Weights of a small mixture-of-experts language model, trained from scratch on English Wikipedia: width 192, 437M tokens.
Below are experts of layer 7 (counted from 0) of a mixture-of-experts language model. Rows are named router (the router's row for the expert) and show model dimensions 96-191. Each number is 50 + 15 x the weight over its row's rms, rounded and kept within 0 to 99.
After each expert's rows: a language model's description of what the expert responds to. This comes from a sample of Wikipedia text that the model never trained on.

# expert 7
router:33 42 55 35 54 40 61 54 42 62 41 35 32 57 52 71 81 45 27 30 66 03 33 29 41 70 23 86 58 62 32 58 32 65 44 37 35 63 30 59 71 66 60 66 39 72 42 70 53 39 49 35 41 40 68 55 68 42 46 53 17 47 70 52 46 43 71 35 55 41 47 21 62 53 39 48 38 32 59 53 53 34 71 57 64 50 34 65 65 58 42 65 54 63 36 64
What it handles: Mid-word consonant pieces. Word-initial f after articles or prepositions, as in fuselage and flying, plus inner pieces of long words like symmetry, Chancellor.

# expert 23
router:46 21 48 64 73 29 56 56 90 64 55 44 46 36 74 48 44 48 21 35 63 29 47 82 58 29 62 08 59 67 41 73 30 42 47 57 33 37 52 72 56 58 44 63 23 44 37 40 55 67 49 78 40 43 51 68 49 52 28 34 25 63 49 41 31 47 68 82 44 41 60 49 60 55 60 24 74 60 33 60 64 64 43 52 68 35 66 50 64 33 71 79 24 37 46 28
What it handles: Surname endings. Final pieces of personal surnames in cast, sports and election tables, such as Barnett, Bryson, Fox, -ović, -kov.

# expert 3
router:40 28 11 36 51 46 59 74 27 27 33 60 35 59 60 72 52 41 63 26 50 75 71 68 41 37 46 68 59 33 66 28 48 66 54 29 48 60 64 18 63 48 23 61 92 53 63 20 65 58 69 54 65 56 56 52 49 46 31 34 52 40 49 41 44 55 50 47 43 42 48 30 30 64 45 39 92 44 54 62 40 72 38 19 52 46 28 41 58 48 28 59 56 71 71 40
What it handles: Word-initial name syllables. Short opening pieces of words and foreign names, such as ro in rock 'n roll and robot, st, gu, and Zhen or Kismayo.

# expert 24
router:58 56 27 34 46 44 62 40 52 50 47 72 36 67 37 56 14 20 31 58 45 49 42 95 44 34 30 55 73 53 54 37 58 48 58 33 42 75 36 37 26 45 09 18 52 45 60 41 40 48 48 36 10 44 45 70 54 65 66 54 63 55 53 49 54 24 48 80 54 34 72 36 54 35 69 74 55 54 58 58 39 58 41 48 18 40 51 13 53 47 37 70 45 43 67 44
What it handles: Infobox colons, capitals. Colons after infobox field labels (Portrayed by:, Hosted by:, Spouse:) and capital letters starting names after bars or colons.

# expert 8
router:62 56 62 33 38 42 62 31 35 41 27 58 41 46 30 51 32 31 47 57 63 41 51 57 62 59 62 40 72 59 58 46 38 27 72 49 57 44 47 47 45 63 51 48 53 61 51 74 31 31 41 40 58 55 67 17 70 54 66 16 30 29 54 43 57 71 91 46 40 35 20 40 26 70 34 39 16 76 58 61 52 56 68 53 48 67 53 61 46 52 56 43 49 72 91 58
What it handles: Section headings and breaks. Closing == of wiki section headings (See also, History, career), table divider rows, and line breaks ending list items.

# expert 31
router:61 58 70 59 51 67 38 50 42 42 45 62 32 25 57 81 64 67 41 70 40 76 38 60 33 17 54 30 41 47 34 65 50 47 83 44 75 61 74 31 35 61 37 45 70 44 36 49 17 40 68 51 41 44 76 36 48 51 55 37 47 41 52 67 38 32 54 72 49 44 41 22 58 66 78 68 88 78 54 48 75 35 77 60 56 25 57 23 65 41 35 38 65 83 77 52
What it handles: Capitals in tables. Capital letters and short pieces of place and team names in sports or transport tables, such as Togo, NW, South Sudan, TKO.

# expert 33
router:60 57 52 17 36 67 38 63 52 50 25 50 28 57 61 15 47 51 61 34 56 59 48 99 61 45 36 59 56 35 58 55 46 47 70 22 34 46 82 57 50 59 32 48 33 48 72 48 34 48 51 54 59 63 59 65 30 43 68 50 41 69 57 72 33 47 40 26 47 61 34 64 39 47 68 53 57 18 55 58 30 46 39 41 53 65 54 45 58 44 59 72 68 59 61 57
What it handles: Capitalized name beginnings. First pieces of capitalized proper names, often places or people, such as San, As(ia), Al(ma), El(im), Am(ir), Ed(gar).

# expert 4
router:33 58 34 36 92 67 67 55 39 37 50 25 67 64 71 60 58 64 58 66 52 28 59 60 49 55 58 51 73 35 74 73 61 60 55 58 23 60 49 35 45 80 69 51 51 31 73 34 64 57 34 52 45 66 37 64 40 68 46 71 50 59 45 79 67 42 44 47 60 49 67 41 51 46 42 58 65 45 36 51 45 57 63 47 71 51 45 68 58 71 45 47 61 35 56 55
What it handles: Taxonomy lines, list breaks. Latin family endings in taxonomy infoboxes (-idae, -ae), list line breaks, closing parentheses, and connectors like of the, from the.

# expert 10
router:26 43 68 52 54 42 38 75 67 52 42 72 34 40 32 29 55 69 39 37 41 33 54 56 36 60 44 69 49 61 71 56 27 57 62 89 36 40 55 56 27 35 71 59 55 41 55 73 44 53 71 47 67 58 53 88 55 58 46 50 44 31 73 51 47 42 41 41 43 61 19 63 25 38 61 47 37 46 44 46 33 68 66 70 65 68 71 37 53 66 40 25 30 49 46 47
What it handles: Infobox and table headers. Field labels and headings in sports infoboxes and tables, such as Playing career, Head coaching, Goals, Genre, plus table pipes and newlines.

# expert 27
router:36 57 41 28 63 59 27 52 25 43 58 84 29 52 28 56 45 24 33 46 53 34 36 77 60 48 61 54 45 51 64 48 48 70 57 44 64 43 30 35 43 55 70 51 32 56 39 36 66 68 60 53 24 55 70 44 57 32 55 74 48 59 47 42 45 81 36 44 19 31 43 55 47 46 33 35 62 73 83 45 56 67 46 45 67 34 75 37 18 49 54 49 37 68 40 71
What it handles: Paragraph breaks. Double line breaks ending paragraphs before headings or The, plus table and infobox links like Preceded by, until, directed by.

# expert 11
router:56 45 46 64 33 69 39 51 46 52 46 42 59 56 40 65 43 63 59 80 61 69 71 57 92 50 49 47 42 29 51 56 51 34 23 42 32 53 40 45 51 41 62 57 52 79 43 63 48 50 36 49 38 36 44 35 30 75 34 50 41 58 60 50 57 84 61 39 54 52 66 70 30 54 36 30 48 09 35 32 58 27 68 81 49 55 29 60 72 42 43 27 70 36 73 36
What it handles: Adverbs, for, suffixes. Degree and frequency words and suffixes after is or was, such as most, often, usually, for, partly, credible.

# expert 35
router:49 64 40 64 57 34 33 50 65 76 61 39 43 57 56 26 35 63 79 28 56 37 75 36 65 28 56 63 71 55 58 46 81 71 64 41 73 73 22 57 42 38 54 49 50 55 52 62 48 41 24 32 57 71 36 35 21 37 54 47 65 61 15 66 52 43 55 48 75 68 47 56 46 46 65 64 30 29 52 63 25 45 35 46 62 45 37 60 54 50 75 74 66 30 51 61
What it handles: Words after the. Words opening a noun phrase after the or a, such as first, most, largest, and is a in opening definition sentences.

# expert 18
router:54 72 41 26 37 54 39 59 68 67 61 66 49 54 54 64 31 54 48 65 58 46 70 84 39 75 32 63 45 56 38 48 54 70 35 38 73 48 67 45 38 34 28 49 42 53 67 38 49 42 35 38 34 38 64 49 00 38 22 78 46 44 32 33 45 46 49 60 54 31 64 57 67 47 56 62 50 40 79 54 71 55 60 72 30 46 52 40 46 57 49 39 28 45 38 48
What it handles: Capitalized word-initial letters. Single capital letters or Th/Sch starting a capitalized word in titles and names, such as K in Kangaroo, L in Liebe.

# expert 19
router:42 43 54 34 42 51 50 77 63 37 57 76 52 53 73 62 57 28 64 48 50 50 38 68 58 47 36 40 68 23 44 28 54 47 82 25 57 51 54 58 16 59 49 66 44 42 33 41 41 24 69 69 51 66 18 41 12 67 61 76 55 54 52 63 40 47 40 37 28 67 23 60 38 48 50 61 34 64 71 64 46 18 58 76 46 45 78 42 50 69 17 57 47 51 21 40
What it handles: Line starts, re- prefix. Line breaks and table cells in election results and infoboxes, and the prefix re in re-election or reality.

# expert 0
router:58 70 64 65 64 30 71 65 69 57 64 40 51 40 40 46 46 42 31 51 67 58 82 48 34 43 65 47 75 86 60 34 56 40 35 55 33 39 74 61 66 43 39 24 43 22 66 55 68 37 59 81 67 37 56 32 47 34 67 32 38 62 44 44 53 39 71 49 53 63 68 60 73 41 56 48 54 50 39 89 41 61 62 26 54 45 61 45 57 42 55 47 42 58 41 51
What it handles: Institution names, year pieces. Word pieces inside names of institutions, fields and titles (Chatham, Education, Technology, Research), plus the 2 opening years like 2009.

# expert 13
router:57 48 43 74 33 73 36 95 38 52 67 73 48 71 37 55 48 55 71 26 25 46 34 61 37 69 31 79 56 32 38 63 46 32 34 25 65 70 32 42 17 34 53 48 42 51 35 49 43 58 74 64 40 42 31 70 31 31 43 43 46 68 35 51 57 61 03 45 40 32 43 29 44 51 33 32 44 59 52 39 30 43 66 47 29 57 71 49 45 47 42 25 77 14 49 55
What it handles: Verb stems after to. First syllables of Latinate verbs after to or before, such as rel, dec, comp; also sentence-initial In, the word to, and line breaks in lists.

# expert 21
router:57 56 39 40 32 40 34 25 65 64 69 48 46 56 24 39 30 45 45 67 60 72 48 54 82 28 59 60 35 41 49 43 66 51 19 58 18 66 41 64 79 60 34 17 66 52 55 74 54 48 63 47 45 49 34 52 70 66 55 27 42 56 36 67 53 40 76 67 43 41 52 64 47 68 47 62 40 50 83 43 36 47 22 37 35 63 45 50 43 45 48 48 70 45 78 43
What it handles: Commas, and, time nouns. Commas and and in lists and between clauses, plus time nouns after numbers, such as two years, several years, two days.

# expert 15
router:59 36 52 69 30 38 56 30 62 17 58 52 65 51 49 44 23 72 36 42 55 70 50 36 35 44 60 39 38 60 50 33 70 55 43 37 44 64 48 49 40 45 56 57 36 52 77 32 52 48 33 47 65 55 50 47 45 26 86 37 34 39 46 27 67 46 48 34 73 47 18 80 48 41 37 80 42 54 48 32 55 41 53 52 21 84 58 62 56 49 16 20 55 60 47 48
What it handles: Section headings, list items. Word pieces at the start of headings, list entries or table cells in album and song pages, such as Other charted songs, Vol., rock.

# expert 38
router:47 58 79 49 42 42 30 57 64 38 34 40 43 29 41 52 74 30 36 46 29 64 18 30 61 56 70 45 55 51 34 32 40 26 51 67 65 40 41 37 58 66 44 33 51 51 35 59 25 68 65 46 67 41 81 56 83 36 44 56 37 41 67 66 41 34 41 44 17 40 27 38 78 61 43 71 58 52 36 58 35 48 57 77 56 30 30 71 45 30 75 51 53 45 60 56
What it handles: Pronouns and verb continuations. Object pronouns (her, him, it), was born, among, one of, verbs after prepositions (putting, settlers), and stat-table numbers.

# expert 28
router:38 48 50 55 36 28 53 60 68 47 39 49 32 53 80 56 45 46 34 37 53 43 62 79 53 60 50 27 55 53 26 73 46 41 41 57 61 45 83 65 55 40 27 48 43 67 51 15 46 58 58 39 55 28 73 67 12 49 28 44 55 62 69 42 50 43 48 60 61 30 54 59 53 81 44 47 59 77 36 62 55 67 40 43 51 60 55 51 47 49 49 62 41 58 51 60
What it handles: Personal name pieces. First names and mid-word pieces of personal surnames (John, Daniel, Liz, Roger, Lauren), often in sports rosters and credits.

# expert 5
router:42 49 43 70 67 42 66 54 12 67 59 23 59 31 35 41 48 51 62 37 44 46 22 24 33 48 41 29 33 41 36 49 36 46 43 70 78 42 40 52 58 43 72 49 30 37 06 48 52 53 36 44 57 35 69 60 55 64 56 34 15 77 52 54 65 73 35 65 19 39 81 46 45 51 46 57 57 27 22 17 62 57 65 63 43 45 38 52 53 32 50 63 54 33 57 36
What it handles: Verbs and linking prepositions. Prepositions and verbs linking clauses, such as with, through, during, because, due to, by, and -ing/-ed verb endings.

# expert 34
router:60 32 59 56 61 46 44 24 87 71 67 37 45 34 61 62 52 43 43 75 40 53 46 65 44 44 53 67 63 75 33 43 58 60 38 80 64 27 58 66 54 56 41 62 40 22 64 33 69 44 40 47 64 32 24 21 44 50 39 45 59 46 43 50 36 19 37 65 65 58 37 30 59 42 33 63 43 57 53 65 59 44 41 52 30 44 51 47 61 51 40 66 20 34 50 53
What it handles: Institution name words. Words completing names of organizations and places, such as Center, Academy, Society, Church, Court, Agricultural, Force, often after National or State.

# expert 16
router:62 85 66 29 37 62 39 99 31 38 42 44 52 52 28 61 79 43 73 87 48 47 60 60 36 42 32 80 41 54 57 52 38 37 67 38 75 46 37 31 57 41 92 41 56 62 24 46 39 61 36 38 51 60 20 55 29 40 56 60 80 42 55 41 64 19 39 39 36 37 54 56 55 34 51 50 59 57 79 56 52 41 35 63 50 47 51 48 42 53 59 59 64 46 26 53
What it handles: Numbers after separators. Token right after a table bar, semicolon or in, usually starting a year or number (1992, in 2009), also UTC+ and Result.

# expert 6
router:80 34 44 36 08 47 43 18 43 31 68 28 53 57 60 49 38 39 35 80 39 49 62 39 41 58 53 36 49 38 58 51 54 58 44 53 47 52 52 80 51 72 53 38 60 31 65 73 47 50 75 73 71 66 54 51 71 41 50 29 63 59 52 60 34 63 48 43 42 62 28 28 55 54 41 44 60 56 19 70 39 65 63 38 77 46 48 51 38 65 71 38 48 73 29 51
What it handles: Compass words, scores, name pieces. Compass words (north, south), numerals in scores and table cells (W 5–0), Cup or Championship, and mid-word name pieces like Wiscons.

# expert 14
router:51 36 48 63 56 55 64 35 25 61 68 59 56 46 39 32 73 36 62 49 50 30 41 32 55 74 56 37 27 52 52 30 28 36 26 33 68 46 41 58 47 66 46 64 65 43 31 48 62 35 36 76 30 66 75 42 56 78 40 58 34 57 60 45 66 71 41 57 36 46 87 38 57 47 46 32 46 05 31 38 72 58 44 51 40 45 34 65 69 49 41 43 59 51 51 39
What it handles: Main verbs after subjects. Main verbs and verb stems right after a subject in narrative prose, such as began, wrote, hold(s), claim(ed), appeared.

# expert 39
router:76 78 51 69 53 41 37 49 82 83 56 33 52 49 37 31 29 49 69 51 60 46 55 45 66 68 65 30 37 44 72 34 60 75 32 42 68 60 39 58 78 40 50 44 46 46 63 60 60 18 38 24 57 71 43 28 32 70 49 41 88 45 54 63 55 90 61 52 64 63 68 77 60 33 70 48 27 13 43 44 56 41 51 44 50 61 63 64 57 49 70 41 67 49 51 65
What it handles: Abstract head nouns. Content nouns after a, the or a possessive, such as role, research, story, structure, and word stems like treatment, theorem.

# expert 17
router:52 25 40 60 31 74 51 82 61 47 32 69 75 53 42 64 60 35 55 54 58 63 73 74 46 46 31 73 35 68 62 38 45 48 22 45 44 24 45 60 42 36 50 39 75 46 56 54 56 34 40 68 27 31 43 71 66 06 31 49 21 55 50 31 45 58 45 15 78 67 55 50 52 62 41 37 30 29 47 33 73 67 57 59 32 78 22 38 52 52 61 42 62 25 22 55
What it handles: Of and word beginnings. The word of after nouns, as in Out of, tradition of, plus first pieces of words after hyphens or prefixes: ann, au, c, p.

# expert 2
router:35 30 46 61 51 33 48 32 49 61 39 50 29 50 57 61 67 58 55 60 69 60 50 74 43 62 45 61 51 68 41 52 69 36 74 69 40 72 59 31 44 66 36 59 61 34 56 76 49 52 55 47 55 85 63 62 91 65 72 53 66 73 77 64 32 69 53 43 70 56 62 67 85 59 45 30 63 71 83 48 51 69 68 27 36 31 80 37 38 52 22 61 49 55 69 46
What it handles: Sentence-final periods. Full stops ending sentences, often fused to a word end like s., ing., )., ". before a new sentence or paragraph.

# expert 22
router:30 47 38 44 64 65 59 25 46 28 49 60 46 39 76 48 66 45 42 07 61 67 68 65 54 44 55 51 53 32 42 65 51 56 54 28 25 40 61 51 42 67 26 64 68 24 55 49 60 58 45 57 73 45 71 51 25 63 60 29 27 42 38 44 53 35 67 64 49 39 47 52 66 45 39 61 63 40 75 64 78 47 45 27 47 11 67 41 25 30 53 66 23 57 46 45
What it handles: Foreign-name word pieces. Mid-word letter pieces and diacritic characters inside non-English names, such as Eh-s-an, Bol-s-heviks, š, ā, Singh.

# expert 36
router:31 38 34 42 69 45 60 37 50 45 52 56 53 60 45 56 26 52 42 40 50 71 50 18 66 81 50 20 41 54 57 44 50 31 64 64 40 33 49 31 48 56 48 39 61 35 53 58 48 46 64 40 53 55 53 37 50 58 52 69 58 35 35 29 60 65 57 50 69 50 50 23 75 68 67 80 68 50 55 70 49 77 20 67 59 46 66 06 42 49 11 07 35 54 57 60
What it handles: Trailing-space tokens before numbers. Space-ending tokens (a single space, of the, in, table bar) right before a number, e.g. further 26, end of 1963.